config = dict(
    scale_expert_input=True,
    learning_rate=0.0018,
    batch_tokens=32768,
)
Below are experts of layer 2 (counted from 0) of a mixture-of-experts language model. Rows are named router (the router's row for the expert), down (a neuron's output weights, with its number) and show model dimensions 0-95. Each number is 128 + 24 x the weight over its row's rms, rounded and kept within 0 to 255. Numbers have three digits each.
After each expert's rows: "comes before" lists some tokens at least twice as common just after its tokens as in all text. This comes from a sample of Wikipedia text that the model never trained on. Tokens count by the router's weight.

# expert 14
router:124078147133131128124125130152150105131112126100122121110140169155140089129115129153120070154136116154108213144161107126130184145186138106144115170106122108091106110122120135145097098146107141085135100140098147139161115148138085126147157129146072110145137162090093110097153116155142140120
down0:145174152105124097113144122130137131119142142126120136105133136100157091093107129110125168110153169117115131178144113139117188131117123115191104176110115130152156095139127112139156162148138155125133119133133095134173118131099104103113099154085155095123129075122148122178131144177114164123
down1:146132114098125154126114089152103130157160138090120144127116123102147158089142135121142177129115116113159105138153169129133074141150153141105147126100116136154109101134115115144103091101098133175144135124119139155146137143119099099128158150127099148120162073113115110132130125113151177148
down2:139123098113081135114157137150126132137150128141125145154138129142160132136102149153107133118166171148138083138100140122140088080152143133146130076093125119100148163080132136127116126101146124114117134110142111086149129108135114130157106146161180129104112139114141099105109098103125138150
down3:144118118108141136138138162120116173110127101135112123125155100139130204143147144131144150145098129142160150176094124168125099131157136150116118092141125079144113099135143161148133154121160129149102117120117110159105120070127142141092144102147152112105115110134109132133129098105116138112
down4:101101113117156164149141159094120153092162114109127077075141084134094119135088110144145138159134114161170110136151137149109126148148138104132166175144107160124138109107169113155136174131149162150114134149129112126086144146156097118142137174138178110144084117130124164133116122126142120090
down5:139124126141119077124139104111125177164141119111145090127113134090112116133146116128125105130130137108139120136129158120132088079118179150145153123110133144117157145146152186153134114089129148154161133130103099126120156075149138132142139135117091148164164109133140167079126109164130136107
down6:148091122102141108147119119149154108125140115128155118124129172142144123085131161142119118135134114113073140114111207127146108105108067135153114133136139132129096123123126148116112121124072143109125146143179169111123135110132129126145137168157159113115181117143153135129128068143103166122
down7:131091140109158108127096129143148177112106094159171111132103118140150140144103122154096088087103143182112126082141125130119150069033145139092114097110140148120103121132127166163137121099122102126131134125111127105103138147134107163140119119115140086090187121127102121133122124098111145100
down8:126136086154123120105112104120136161143118101122128083164108160132129133151082127111111136115123178136138153152129176125110121098167125141134102119137142152125156089101141130143170146124146119140137088136113136141107096148151080104147144106171122085106126106139089094097109137066091108114
down9:142158121139119085157167115137079164131113137135141147122096147122118159164183111137158123149125116118154147134104117105135168134112146082164117100150108160129160130163088096076133170127103124080114124110129137141115120120145122123124147102134126100119113122208103125103172123115135119162
down10:119124151137141074160090148104136185095102125120127127080075110127131095184104150143128120124088117114141133161099120117123140136130191128137157117179145148113141164115118125163168134151120147145142123112136143106146087133141128196135119110129105114143110112152154168144159162131150126090
comes before: " of", ",", ".", "s", " in", " and"

# expert 5
router:094132137117099123076118126142143145131113151110131121132131147151128133128140134132139159143093146123123109147113043114146124132144117115101157156141069141126172132142110108138095172148121115094109122095125136108163103133096103093125162147087090120158120101142129129111084147170115111086
down0:135105142130165148137119156091135176114136125119165120139105101121127154158122138164181127138137133098133116120126159132140143193161122092141174131120134115121117133094148142138129079167184135115163130125118106096145137139144140166127164147142139140132100132134153133137125180181140145107
down1:130133082109107112135149135104154125163154133137211143087109105132125106140090140163137095113119139134158155122133120153153118094174092131177097133144060116126126113154115160187155076108141125152140131131142099144124098144094109172165152164122109141124174108084150142121100145130087122166
down2:121134108164130113145133105100098166097109113096110114136107105115116112097108164149183137108137123104151114116137141119109169162101119152156157137112171098153142104144093091080174089100099149106110115085107129058132100154142111159152126169109143117106135129139131110194122105106107120096
down3:152098127101139129145090148097172147108138173116110095103124094129128111137092109111144112078109161155123121134141114168084167110128156110115133102131162170115088155126141146141116110112158098146155163123112128112092121135150146141104163093153134168125125147121117142156155125135122143141
down4:117125125124171157128128169106075172138100096134145137077099108134123127135102169154128098147137156124129136100159098109142137107129156147111088148123110134178137139152153109149103113114097120154128144143128115150129170106126148142115147140147149161128084077129090131099163157116141091104
down5:163161173116162079164149145146079134137148141122122128115164114136164136134153137086147117140165131112130094192125130119089162127151125130119181128119126112186120129132122102137131110173125121127140143127159183119146118108135140136142189135177127128083137118095100143132067101155131093116
down6:156170134084127146152137153125099159164122104155121128148111140146091130154109147155136084111153144129116163162131120163131117111122112148124131114130179126170133138122139168138116118159143113147109110120142162107109143103166139133131146136118164157094133116153124175128134148100122121165
down7:121145099155144090126124101087112119114198142123107106110130131128141084125114110132133143135110141144074117144133116095111106120134166130102127116056119103164115118112093182115149090106157128123147113155101138114172137155155161144162091110121110107118142111095163131065123110099185114100
down8:141114082150108119113160162142135090134105116120113130170149132151124152159132092135114141115096125124153123099121122141153152175170099136132154150116174108170163107165082123074116162137118150133143154146119149140138099141109179117131091136119105180124144112105123136120148151144185126107
down9:119130089143094162144154140160128136151143138122175156133080159168180165139134105127133125132150121158114151090141157119141098136128154145104093136132139106168099136132119135161164126150125148099101150095107099132066098126147111114081114089110132156143126100150112093161117112128158115160
down10:069108084148137174083081093125123129121078104135125131173172146148095138152136118108138110125092101148157098089127123172120118155144126128128129115131084102139136135114118099108118140124121104120132111147088136144117102091118141132121136120133086141159123130080121120125137106099126096133
comes before: " the", " a", " his", " be", " their", " its"

# expert 10
router:149131168106159144130144103131129135198123114156119126132153169120126158108156098126147137098148179142086117103127154142151151134162138132116113120127118122131099110112090133118107165096142126137158116105090109104169109141127168108134182098126140119141172122098157157120121106119118115096
down0:119148084131093173119092167122154138118125155112140117125132096121152133119145111078100126123100121144155152089192114126151167122094133116162129142118171164158157076111143143092175169131096135132101144122122164126144163103167159115134148152149140128197100146156125115123124136098134116125
down1:168124112147162108148124135104134173119144130107149126121090123126089096138115121156162126138159106115138142152126181082141129136134111163166124147148134123140143119124135134123102080086122155155132167142133109164093126100103118147105151146190185144099126131175121108116109158129104186111
down2:097122134163110138129173104107127195161104115128126128109182145137118119106134180109088124123114142175112110133125121117138116113153066135092151122115128123120135107151156121111134141151137141126138115098120139146148080104143079148138112096129120119111173151095087108154119113141146119088
down3:113101108126111155118117131128111158109180095089078087112118160123111142109147107135109094152125118137136123113142163090163176117097111117129107140135108119145084106124116095098140108110124114121127111136106121098098108124127092126138105111143113123113193174123121137123095075104114141123
down4:143134143148117155123122129174119112122112090101170120165149156112154121141130137147129142143131120112118124118126138151131133085187119126150110115151056138108112106142144176138122131119094162078149098130174136159130090153166112173129085140093131079119154102134129129128125121106124133080
down5:121145139160134095133138148144107124127140119142119113094151144113152142125097101148174116130093138101116144160150181124113134157118104096120184136126108096126167056135120122129107128090141153072104143156118144160124128143145184090118099109126133106133133142161168135140144106178096162143
down6:134140146125154107150146142089130086114160107137144156090141140131129133152182134122140140130090140069135108095122147163122087134116132170129084135131137124139134132123134060114137106084093108125139086132133121159130182116140092141106117090115145126148158122103173125144131127104113150124
down7:127112130141105124165116154102149130104106110142116128098121093125126162136072105121143130204101110167124133171109146073120153129133085135153123152075115155110138099155115074131111147135131122100112093113140125138115147125146123134142151163174148153112132132083119134164148085123140111140
down8:112162112149097125139128118089127095118074129136108182115106134143120173133177121114136083122141144127147101151126127132109166129134156135074093129090129154099137136098117131155120129098117116132075168120136098146138131136166185192130144122110098161125123175143107108136153157133099180167
down9:130104094138110094111104109186151143164140121119140146136203153105117108174103181138136095165107116094133159118174108087122126105154124081123120191128132130126096133158113114086108146103098124146146122086089140108129147112160120154116123139081126109118128125112161122124136107103132151154
down10:176156126099106155113093108166134121141121063125164153116105118126102121148102104146105207131128134136095113073176112119112166097113127142138126117115093117092143116166152138151141162126134130125122140095079129114132097130134166170158110140139116094191114105159116163127109087107117144167
comes before: "s", "ed", "d", "ing", "y", "t"

# expert 19
router:131158121163141106101150104114134155095117116123082107118141157129123146121131144139189114144122129069155146135133101123111114138167117147137103114127134134108060162115124112155101147136123132109153087084155108126120099089134151089132174100146081161126111138122116085115118106176172122145
down0:089136120130141083145114118165057145126109121118117158097104151184108142123176101145139156112132108150149126160183131141150104094172151109132137119099140142143131105076142142146144099149130134143139141144118134187124098106138126111100124159171134123108133083138125143160112099143115088150
down1:135161136092142151129150118140115150145185110132124134172182128157137156125128152135126102099124112158099142138164112132087125176099131095095124163143102115150125141142108109112053096100153127136113141126133108165096122144163081147119102128102177136092155127082075103098139117166136122123
down2:161127138160088144089132131151117156107127109111104114086131124140128137127141095092110110129169140160114130107138124109149133089159135135087149156092188159123120152144128072135154094105155136113094112093135147111113088105124162119142107168174157177158080113104106135045132126160131130077
down3:156119129132095118120138105126158179109144145150133124123130166144141111135121132082149159136095129124151109149129136142105162120158147144115162095117133112130091155130144146131136123146095113125125127140125163112135164107112148087153180151106094122118158139181159125119108149068096165145
down4:134156159105106154125177101130049117096144124176114101090127135138103091124135134106135119112132157102103100189166106120156095099127181083161135137100150111117134148131154118103125103112127122141182160151139134098168154148158125148125162135110170103113144136147157168114163107117108115184
down5:108133148125101153092124092135084062104114120121089130126093153162162149114115151107143130137162121156169132079204105093181157085129121163130114096146111153118130139120119180089136125142103128126103154088110143187136138108112161129143164184107125128152154114122109118130098103117126130108
down6:131134072147119134134126125110132212109120075160114107139108168098133090071095161114132145118107149110134103100124157120158118143131097190129083127129140174117154177152095128129148128141159127142112154114109113150128107147141137125156093132133125125105121104108119113142091127110147155127
down7:169135139132129166138139124090095096132129118148106113126099178098145096116132163139149153118142084151144121144121090091110174120159124156103116125123139133114103117159154107141134135148093116073107108124139117124131094134084118116150143111183086091092146116166119121089108161110093141161
down8:145118184121100132107117124164150062168107149161116158131120139114115092113116128101132182142096117121147141133140103141122121120114141140110121080125184091192094133101139119131160133131130142106138120104159125090111123154109148170078105147133115087119135105119123141157134173155136146133
down9:118114150156126112118153145125164116131121126088141134136095150101163130112174134090091165141131123135147165113144108100131142133126100151089118150141114105107106162162136114148112122132137119126128106106139125122085096143161127132090122104183122113141161136136119164089134101150143149128
down10:134126141118145132129171149157125129135138155117088165141135121086160114111112155135079156116131131180100084090172138124143123096103125167132095104120125143095153118078155119082182134122125121103117108110108102102113176108120109131101168126126166168132119129141120114114122122094090088153
comes before: "\n\n", " The", " He", " In", " It", "0"

# expert 11
router:157106133156113094169136119144132130161121108104183132138169121112100116090140104137129110096086147119125151087095107156136134120130155136137099129128095103120108129157111131164088080160077100136140111155154114147082173129135135130116162109077120147155177127140155133131099136125138145128
down0:142133145114085164111196102094126176138160109144151159130160127106127114086113116145125092131136108108119100135173134130150120113141104161099080127142117105143151101119126118122120100144134126115118151145103128118107128100098106166128091127120168100145109113115126153137157071163087114141
down1:151134128148124058123126146148112141098133104088116178151129081078127138128130129123151168127074121115110148133155116125146138115156128125127158126100129138156085173138123132155117162128136133135151097052099097135126111115121111110145145122122123110095107118097126122170147164135135111152
down2:162117172121137132167139119109147141098111156121113123155135115126122118130166162137085156123112102159134156128136130164106123166125084140091127120101123130141107128118140138115160164082125132126130128139164145115137141134127153110111136134096171113144126137108099122130115121138108153147
down3:076116108049133105119113135153123169105124149098114126137133093117101126120101165138167116104111148117117122099130133129147131128135101160142101158113129136127130159092155125086125133148131114148077112101156134125113121118157154112135112141122141119113118140171058147140133150135107150126
down4:120142115139124116085165134107157105118120153141103182112128168139145117182138127144123151155168118132074142104141131091103123147094128132104131132135154092138125104134178141160179145144107141140144160138091131113155143114101134117110149134100154113151149143179143125127139125181132135148
down5:121074175103115128144150144093159111149159131150079142127152119096102105136144118128117131128146130148125136121184143123121115131127086108142191081090128157129165133101135115104102112112136142163107143142156171126147186161083134074157100138139159063142117117130148160123139168126092134133
down6:139096142122129110134147154132147108124160156113107143123120168177115109119125115115132128121172116132077151145077116102127123173141150122093138158157110125092140122109076121152124134168135117146066131126093142137133099136119136117116125140113182165168177112126126124171180078144106168107
down7:114131071123098138125122148119145131118142107176133118132152076158097082146129090115150139118133135110117135099164152106139165123116118137133149126093095138124157152112151125177138144102131132120096115125124119080128142129124092119130125092162148159163121164155098123127112142103110150100
down8:093122148148149127119099111152134056158152127137095106135135116145112117101122164073100129135055123119140112139132135137121181158084117120107130167133141142119092165128132116128115096131109108164149124104179151125115110171108150141151136125146132129150159135171153120168071135116113103185
down9:160120155118135151159119119122116167130167131118097163125131125113102148152115140128107193112135113116139135151126141147136115160123112155137083126108115164092121159141138130102134143143127130112130144116126080153124151093158194120103168155122110108106135121136134147124145136110125117116
down10:173114130128129094153111079178142131139133152108135126161123123121146127132091137095121096144170163129111123093113123130117124116088145160160110132119114123130120101111145103094142147160140107135083120122099132114113096111142148132131086122141120138173150133124113130101150189141142116133
comes before: "|", "-", "=", "The", "In", "On"

# expert 15
router:173098154172174135168108141144117154150139121147142118119154127131109131163141144165139087130142110126147140119113067145174136091154115120154119092156150126105126165159123115142145099137110086091129090121117098109106104106126117093142127099147133140154139143111149124135092101167145157151
down0:154134107114162112129143081122127155139088122169109116142112109115143178107091106131079127121149107148117114174125191163093126113088102173123168125106134095147131081126106140151161146140123149131114136152106129122126128126109116120108143129175091182129163136142154114131130138154134103171
down1:118154143111080151129113130147145112152112139139118155144117129125155135165135131134108178116147121125123140151127146142135110112144100127138115152156135128135084118108101155134106115172099115142121146148136125119212148122137113076149098155138103088097101118131163106138152117131123116119
down2:180149147145130138156153110111148133141086142134124125122134131144146118158117102066095137122119115091134153126084116106112126147138113090137129129166109162127138145116113150132139131152117133108107127156089123169125080109135108179111155145157145138131121091081112119132092144140122191102
down3:139145150152112139164148134116109126095132126117106094148131151106133114110156117138154132112151186134147131137101121134153118121148109132107145109136103131163139108167130153122154129115141137138072103124137156180131147131143159127109146108132122112148158091172068152129049152116139153122
down4:106104132146089107116132143104151122101132131147103121110076134142154119128140128128130127089139111112114125106120156112167092103149108129108108110108108134156164155131156155105071144120175153116124112153130167128086122106152133146154113116134115117136087155132117154142133102129095127138
down5:153129126131111121099106139106143124131154134139112128112133136105082082154122125142098113165154130105117188130097148126101148118132089165123124169168094164123123095145167083104147123124172159124179166119162119160083164094099106131105169153152131133114111122149140146106148185155114098149
down6:074160157156135171129116104127145184114134148151141132091110179108093119155103123093096141117110111117154145132137134139089118150142129130108092116087134107110095113160128104074140108127163133108139120133119073077099124126184151120154100144152147098138062114116137106127139075114122121120
down7:134121059091146120087161150127128127105129151117120147105142166125103132134123107153152152150056122091137060118124165127123123089139142140082125141143116142097131122142132140167099149182135122148136133124112169128104126133123130142091113128082085103141116119147145162126088115151144119157
down8:127113105112185143137113125120198103138139158158116131140148138143115098150156150151105183169136118136128131165113110147082151139100136141117120111134119121074159113141130113106123118132140119186142159132179072129146120119135109121108120115116091129129187133131096126092104098116132144139
down9:136125112160144166141142108127138108109149041102118154108135119156123133074121167133116151097162104108122114151094098095154105103126131144071128089129082130111101147140125124123110115156087124131130130125140152107120135119131123137139132076135144123110073120110108100139117110116110146131
down10:138130129122152134141132146151107200111134112134134093132107147139115149133107121099118092122081146128106134134149146113102093145129096090113132105105106192089072110147138137156101155109120090141136106127161102130188174161127147174112145133156148111075092123135141105136108132153128145189
comes before: " |", "–", ")", ".", "%", ","

# expert 12
router:178104133168135163175109113118141148148113166121100129104112147124114146143111133150121097173135153094130142118167117123171144177152100119083110161148140109121090162120144169154124130132141125071133108092108114152157121168133142104110115117144147166194150148105116161095124116174137150112
down0:127130120114098157132114148113104065161128076132105197136111121117128136065147067071127199120103147123124121107124163091134095106154146085135107137126141111120144119116132108138071115124139087165112155155152111116163129097140140102138124128114094141075108110112102113099100132141130159158
down1:100118123106152112093150107118149119147154115130177146175118140114146142126132101162119097114145154135175145128138123123121147159124129101110169145070120165137110131115096175118113110104149101150074090113121170139142140122125124106152118184138102116116141170101137103075156150124112151123
down2:131163093157136154137148124145161117154092105114119123129089100154083129121121118144134108114120156098106094137112146128132130113171120179126104101102097131140153114108114160114175167114096160097133128115148103144131107123102108141131147185163162113090154120169067120137110105147140161182
down3:132173137128118127089138138112144101126133125138162136115108114135119140146130094177136137156128137137127113140171110050111141120140138100109124162116160174140138120123129116120104110146131146140117104112135153107124112132149127133138153129206126127123173114077151137130104144157121136100
down4:129129102173127169082120160161167142113136169119135081095135127160141108159114154151123120125125128171142120140151158120102141135132121149167133129130129127144131135111144095129143109146153067149097109101094098136125143070130132134139156144108144102102069131125129175125147127165186144131
down5:148081090106103119123105124113095100121082081147117143106150118098126134103162111138122106104115164129101129118138083126093153132134168153099117105125174131131141099124098114102141128116125147130127140096112103104103133154144119086134130120090126162142088091144157162114171156104136133153
down6:091087156133142116128112114156144096149156110119114135141152120140147089102088122121140129101146129108133094123115124106144120116100152134158098164168162142110133112102110150111152134143165127122165119105138138166114144169130131134070122114158079126140106142084128161139084087190126094124
down7:149060194137136133165160152107146109117100080160136111125148117082157147121134167128121143127129160110135151133166135165142104125106113059134128103141150108121142158167089140148132178134175147119094143092154101123104140137121126144113121176098096126114139105122139142146133114128166121101
down8:171095115110142123173117078110125173095129114125117137161152135127165084130135129115138090148126139128150140149124127119123073135107143135112148156090155166110095099101090139138136111098105101150130103125147130101137114143142158124092096085117132115131144124138171149115127156143113162081
down9:093133093124110126104122194099154102105133149132170122082155113091116134130144132141132139139123142141158131102169088103119151130127095091102114145140111165162125128162122129131111136173137133130121162109132080115178135108138108160111080143134133137133098097167142111146133121152126151156
down10:120104163124128176124138125114122142125149127155075140156164106126143115146171139122125160167131118146157114130153155138154115134098091161145140130110139142183140106142084114151149143108124108127166119074145111129123138091134113118090146134123127163141103089120110121126103165120134096141
comes before: "\n", "  ", " 0", " 1", " 2", " 3"

# expert 7
router:145122132134114099156120108145088135135123130140123127135134170158111121182139084137113127151120118134114098152110109093146132142081144143162129151124127132148129204134123133157092157084134143134125102123102147128072164128111142136115140148120101151141097134157130106121137144088124172130
down0:101135152115135101117174086118146133143183156142107113134126128130157081132117115122099076140163091092147135139115162108117106122141133100135146127120138131138124151090093118134184101185141125161125119096147148115125111088139116100101138141102106143122162140124101067109099093081149157168
down1:095145135126117138126137097131116144106128147131122104101139078157146116167152114116120099103136155116107147099134140158149127101132134173121074117126158143110105095094124126106154089154117135146121147093150161131109150158172123132145084119162155166143153098157123107101168135105112142168
down2:107122096106072085111142103107144105143174119120121112173157106094139098131144156082135179091096163122115150078120135124102094121119094089084130157104158155127125138086133122114137125096134140114136129111109099138137134124107112127141096098114104144144102179148105137088139132146173147160
down3:104156078136100119173163117115126151097103130162091128116108126115140132154134124193097141079165133126122095165162114107110145127119166126122118118144129151124123062125111096168129116147122147113138122122151139149093144134190150101145100131135100111108088149134116122127164179113177159176
down4:124135108118071127141116149138166081144144131158190074101122144145134093158140111144081129123140132097112119125129117114112124118151117121128122082112107158104127116112113126137114134093156113110127144123145087152110136113130134073166133114121097136182152135130125128136148145157074153113
down5:130148149168085168126151120137116144121114104143100123153129136073105123107097148120126140115091167108143116102163109104110137063116150091103102141150149095132135065141129151159140099128120102075154135094142069135095143110171157102122131108088136115155107149175144141142102114144141137114
down6:121116091154113117129118132080168151136116122156134119134146122125146117080112142106156123053164124109151145109114166113092132129119116175120128136076118093094097100112131119071130142163147089104115153083102105134124110177135152124082119113112134116128153114079113148151136129111115100092
down7:117161104145130117139182086149105126189104116114103119109114136117149138114135140129103143117118087132139109117143144062108106135139153127103124114119187137106151151144140093160120135136104107149095152138145100176143119148130099130135119135136106125099079118131129078104134144140148122159
down8:121132167118161193107111129119122117159144115087127159114127119159160128110115107137148143124092145108160169163145142114176143101170129182113140137148154122163128163136126132136127084133115180136141155125095138097112149130102120101183114126132105103118150103096131135115134137175078156144
down9:142097110114140161104124140105106108130141141162137100164139165099127094113142158114105142092125168107153099133131115103157135123110133139129142114155120125095159123136133137120127187127092129142102158146174144117113108144136094142138077131151161158105136112108111142145129138122136069099
down10:115116154072106126094149140108149196117130123151119125120098141115150126139141109097134143109181118096143168069109121194124139107106144150137118129145137132182124153116174154157150146110133121125166119101149117158105130146120131094142151179118117076145116107129130132121146150100146164181
comes before: " |", " in", ":", " for", " season", " team"

# expert 18
router:121137175090140127123167113080081106147156116126175152151124111132104137111105144140139148157130106125108149089159083099095174167136144104076156129098139089127115153112146087144162110124119109103117105160128144101150144146142086116151089115076109158132113097152115136157114124133106135135
down0:149109137117126151129101118110152136127161119105093094145105134101149107130099187109112123145165096148167133153086136147129130081163147159140114123093148154092108090111134169120113119093111158172158150166126106120093119116119094160114147109175120126150089160061115154161101147096102112122
down1:124123133138140145135123137130095197106126118125110109120158137077144134146102164120157085075129138126135142086099120101119159112134143113155084131122131154152104123143118136067170173116153135132189085145101121110125137140117125126126127082149110124131156108144140152076154175129152190122
down2:088114102164111143123153126159162144135107157132116099122145108122111087132126141154081114103117120161162146148145169136106143168101142100135098138121100141136099147114123140123142109142116083168096107131100143130169163147138117120107109148128168138067145142106102123126118163154155150139
down3:089117127132151143105119161113148152150149147116105072104121122153142128102107108128172114092142131142143103119134131161136167144113113132126110093127157104127102098133111137143107143082149115123157114080126124062123141124139166065137148132131113097097153145132120151114091137122154141143
down4:113121127084091098104125131116161186125166099124143103142141105091078055122108106104097119160172126108107149136112104162120103110086161105099160105106117139148113115154112120156105107128142119141096126112144133093124143119136147145102115137129102101099119120112070117105104095090124140147
down5:107134142169085157126082130113107191118124153097108113122126121153146154137152140109123145097158100140169158125113116122158113142110120109121121179143126161112145124110105147115187126149137143108144102118185164104136127120143137062145126133099159126093113116102128127095088109172143115139
down6:104104121125120151156091119129091144143137119120134147091095137165111084169140149127109117134146137115135114146141132109071086129121107123107124122119129141159163165129126122169162144082116120176128149109170127093073164154134136109128110097105131148118129086125139139154156121096107159116
down7:165126123141142161107153155102146088174177130153096150090112133125119119097142157102135133114154129109134145092145135066116113130118132105121122096146088155145144088102145130111170127122132122172167138097107118146141116161124160154148117122167129143109169123128167099143106121165126124066
down8:113167141123163151118152098124140119143139108149104144089128122165121116062116078146084137162114147124097158128152128116113146117134108121172107124121138126114141136109118111108133144171076147121088153140122120121147109172138158133121147196097172120124123106143103110190147145099109114097
down9:105085098129141132154140152153134168147099144132121131127136098113136158125123093152147182120138126117134149141159101096137094134121163115142133122144171135124122136135148144131125151083108148154076138121083092124074139093153159147124074138147131148114070117098106129111167161144115094111
down10:169143138137132107151086098149160124109125100103094134135079128097138129164158109124073137125127085097125139139120118170165109136124133112174141096113122110161148136118091162109111107144109134149118146124114119112103124100131148129166118161130087119104172118150095162161095092133127162109
comes before: " by", " to", " in", " as", " on", " for"

# expert 9
router:134146132119140199097093103118129125134132176131091137117098086164147157162101121141133120140143109111135140144138120126121120176155097118144113144098149127161133103108157126091116136123134148096122128142138120110107156118141143127131115127110084143131164181138146107120127118181116087139
down0:129139140128127154097147158113107154131134163094173137105115088165145137148097141116116156141096121090109136112120137130162148089174114140122124169124105140137117161139148135154075104132135124121124154150122123129120137133124141099118148115131111113145136102140103137118129169101149115176
down1:144142140165134136124103132169152122181122123110141130135104121103158104144118092126139114181162114168147127108147131142136098137099150124123125154097137121158130127152145129159165131106111117118138137158146120125132083186112154147138098108165112103138127180121138121136154107150116122076
down2:178144131138118137132173125104153150151124126108132108108103102066110152164096156117119120115137124062111132140149118102139113087124113117137106155131109128158138130129144131125102176151110113135139103133112079059114137138127146156181113125143087108121122149185123126145170204148161111151
down3:097116107133164134058136118107156133114138162146104155103112092099109110154127117143117088129144125111142072114123141103141133115129102105141144127092159141147087133160137158132109165113123087122114149120106092147076093111139107136124139114108106132149110095103107155112111167099147131123
down4:154144098149093114118171096121122136116102124141120119108093184124131145128145134112135126113122074124125125108111151135154172126118158112124158142138142166093120160113122103139131119117095099120093146120134133105123158160122123140156159133110141183101146099139117119112168134135105160095
down5:128113154077145120130110139131126149158177163125088130118118120094162134157120106170141133136155143177152126133112110101123147116166153154169141145156145182119124113121136133095148140106156125172162141103192101144145131096136164109141113176162132135121136136163114132133118135161132133147
down6:168173112105148164115118141102195132151090112103146105133118111148120104125138077145141127111107132158153128098134126128110135115115104095140128124175132138156107115142110161148131146103111070157160162117149132172115101159167122117127104131141094091125114144180101101120116119118132175106
down7:142124097115110121102111146172126138120097144179175190120172147149133125127138105136118153163131142114188125122136186094116104093132075153147115136143070140149106117128131141107106128137117115176100114146163141111131142101178139102108145137125109093101133122132122141152150150134132159116
down8:156121138125124141176102101146090073101133115128139119092115069140111148168125132136130101126144117102145144105153143138154154143142119117141129146117144115124119125123125102156122181189102124125132147162141126102125149127119147117119131132088104154137135108168108132154092121094083121132
down9:094128101143159144106136164152111136121169108111146109123150135118128177141188114117159131132099189146114130155132135122142104114135146172141092121081132134119155148114106099154121116118168119116142106153155132122077125139141109120137124130159151126101134127130096162185173127120129117177
down10:136147108156129123106114173143100090068104139128176151111123109112122116151140127132126141103128132124112114166163131162166177132110163159160107149095148103125115112139114158148114112135139166131111162129152107104129121125120127115131144123117124104144135114120112110134094133119112103152
comes before: ",", " and", " of", " (", "'", " in"

# expert 13
router:153111136157124091149159097095109157140112090095163128096144075125129129159123119114175138124102175085129117116148132130103171123173105120128158142115092144114108117158110133161141120175132099145096113122117132129174087089171132157115129112135133125113154119117110129160123152091171123123
down0:095119098127149150112109099129143106107141113144119146150091143128168150093082120118107147133142103102127075147147121137135138131139146137164097119112148109140142102084151154083149102169101167068129109103099130108138102086115145123116112172119187088142126130137148095110139096115145121111
down1:110146101135155207149125125096167095134096088151128134087135111110120111136134089128124118118109135140124151124085169178145119108118105144169110139071133129134130152071149101095167076131092099125125143144125140130114112149119111102076108113091153098121122112140166085147162124139125113127
down2:091104111105101126143112114137151096211106100129151151121146098092129165140165147138133150164142132141110150111129127116127096101151133130137130098128156151129120155139116143076135120149144137141141169119161109161135136123137135139145115122165127111108128143143168083176173134152127094131
down3:143126147129140181140109146139138175162191131155111108114095116062176121098097138149101168084100119124096119160109111112080116143138111141133166137157114136154085101184119125135119118131124161108090142092159115161089150107152155161174185108136136099127146099098131112141130122112100122121
down4:129124105130123150124117131140065153126124126132107120150089098116128117096146146139092180163103095128114106108143117117139124125155137155129118122159121097101130146139136103131135100128148099124125105135146071175148116150112072110128131155087143139114144109143101114149160129118116155158
down5:132160135179126139070121129129116127146101100150140137128093124125081122148130125112106111120185128147143133118204121091091155145113107090093130154131129141153148133176141142113104106153139141126111153156145118113089129146128133099178072141148150138125144113118097127097100107154156182165
down6:137131101144122127112155148145181051106147150105088125142096096135122154118138139129127131160108151111141164142091158092126151115119102126143104108153167129129089066100158138079130162139171135169093153117117146117136129132149111181148155102146145134140138077148106148127108114156109156150
down7:142168130130154192098146125149144090146154135140126144112142118103178114130138144084091103104153131164150130148120085110131132095154103107155161136156140131148114174126120128123170147115129064136150139135138100120128107134134139131174124115168140133134143124084146129108120132147196112140
down8:150186124166142107146149167138144108121117113103140124117156110115119131124128133081133090092120127114100153115162139094146135156128185097146103150113142154108185180069103122100104115142137105113118108170175126106118128131118128125134119136174139111122096114111129138140138140136136132103
down9:099115132128136102127091129120146093109161163149146119159102133169120151125090109119175125137110100144121139098121129163101104138131192159128158068158133138137110092126091157141135129146111116118126155141143093145131112126113171124114154136085145125128141138135109119108111128136132097101
down10:171109110140139122130177124128124133136153120128124112148155103139134163134126158108111120098136182098144162139127156126151121134111103140153119121083188147133064149127093082134109096132115134148083172129138103108133182118128089128133157125126043149142145109143146126099143130154081164121
comes before: "-", ":", "|", " List", "ing", " Born"